Weights of a small mixture-of-experts language model, trained from scratch on English Wikipedia.
Size: width 768, vocabulary 16384, 193M parameters.
Experts: 400 GeGLU neurons an expert, a sigmoid router.
Training: a variant of Muon for the experts, 1134M tokens.
Below are experts of layer 7 (counted from 0) of a mixture-of-experts language model. Rows are named router (the router's row for the expert) and show model dimensions 256-319. Each number is 128 + 32 x the weight over its row's rms, rounded and kept within 0 to 255. Numbers have three digits each.
After each expert's rows: "mostly gets" lists some tokens that are sent to it at least half of the time; "gets" lists some tokens that make up at least twice as much of what it gets as of all text. This comes from a sample of Wikipedia text that the model never trained on. Tokens count by the router's weight.

# expert 3
router:168117154102188104170088194111087162140082085135154115152143092076099163148187109174090102106116140080159112119163141129087172097134127139105119153080107111128148113085061039129151122116089120
mostly gets: " Democratic", " National", " Bar", " Liberal", " Labour", " Conservative"
gets: " |", ";", "it", " National", "ist", " G"

# expert 1
router:155107189184138131141168145142084121130122124102129162062113124147110157153136159119157111087105110050180092148136102105130135100165096097132103145149131090133141095147137118095100106137146106
mostly gets: " he", " is", " been", " it", " was", " ="
gets: " was", " is", " he", " were", " it", " are"

# expert 18
router:094142134099137126173105177151132122147215186110121171146179158138141121141146056125136143150084100114086105118116170146142123081123174106130126158128032124108140112088088094146152140116077104
mostly gets: " the", " his", " that", " their", " its", " which"
gets: " the", " and", " a", " The", "'s", " his"

# expert 10
router:198103180082121075132127126121079112169100148130163127117117188104131119150180082192137155129064112101189170085127071182116081079116135156139102145097112061094157099149096082108177130168036125
mostly gets: " would", " St", " st", " can", " may", " res"
gets: "|", " to", " St", " would", "/", " can"

# expert 6
router:184115163110089149130076148135100146143122084135110156131150116128056185132193072136163124152096151130157157043141111127148136136093139167119179171142139139110148101116091039128177137114057119
mostly gets: " Candidate", " %", " Nominated", " ", " Turnout", " short"
gets: " ", " |", " de", " –", " years", " —"

# expert 2
router:070134165128109150187108151138160126155155130216161151107163155094134197143159144112101140140096098106163123162069152184120146147133128119126130142104074079117171108078146141078108161112085092
mostly gets: "In", " in", " during", " through", " under", " early"
gets: " in", "-", " on", " of", " at", " from"

# expert 5
router:087121104142123120121150184069105147089128141116163138098149121203107084137116076153157089092086110140151136093219157150074132097143144115134101138097100074107104118164126107092083085160071111
mostly gets: " South", " North", "ia,", " Central", " north", "an,"
gets: ",", "s,", "a,", "e,", "),", "s"

# expert 15
router:148115167116148112153098109153155145147150154132162141122137153142123183169198024159109143138084113100174106094153107115098133073091102078186101076093149120142108111149115120116084105100086146
mostly gets: " H", " M", " c", " C", " m", " f"
gets: "a", " C", " H", "m", " M", " S"

# expert 12
router:121148148093095162165124127169174123114099125123130088127153186090121131097207120139136108083118094131168100093159091179146106132113092133075147116083107109144130083135086111161136148105092124
mostly gets: "\n", "===", "==", " ==", " ===", "===="
gets: "\n", " |", "==", "===", " ==", " ==="

# expert 14
router:157179165088121100153138138113147116117173160118105122110154105135130139136153080150100140174094131106134078114146131176172108128150113101195116144081115109089157123090133125140130160119127130
mostly gets: " B", " I", "ing.", "\".", " However,", "s."
gets: ".", " by", "s.", ":", " B", " A"

# expert 16
router:123105126148138094181123166105177105135142159158151153107136101113077168125139090106130157134145106093144193112141094148057121165122133137161138198126106074056130122109086147073132141110060171
mostly gets: "w", " of", " including", "–", " about", "–19"
gets: " of", "-", " to", "w", " –", " with"

# expert 9
router:121115136060149091144097184103136138149103136070136117144152138101081138161177053150098091134134160077180139107148174150111124078133134077094182141112105110129085081069119070133132144110105199
mostly gets: " P", " b", " p", " 195", " 196", " Sp"
gets: " for", " P", "b", "k", "l", "ar"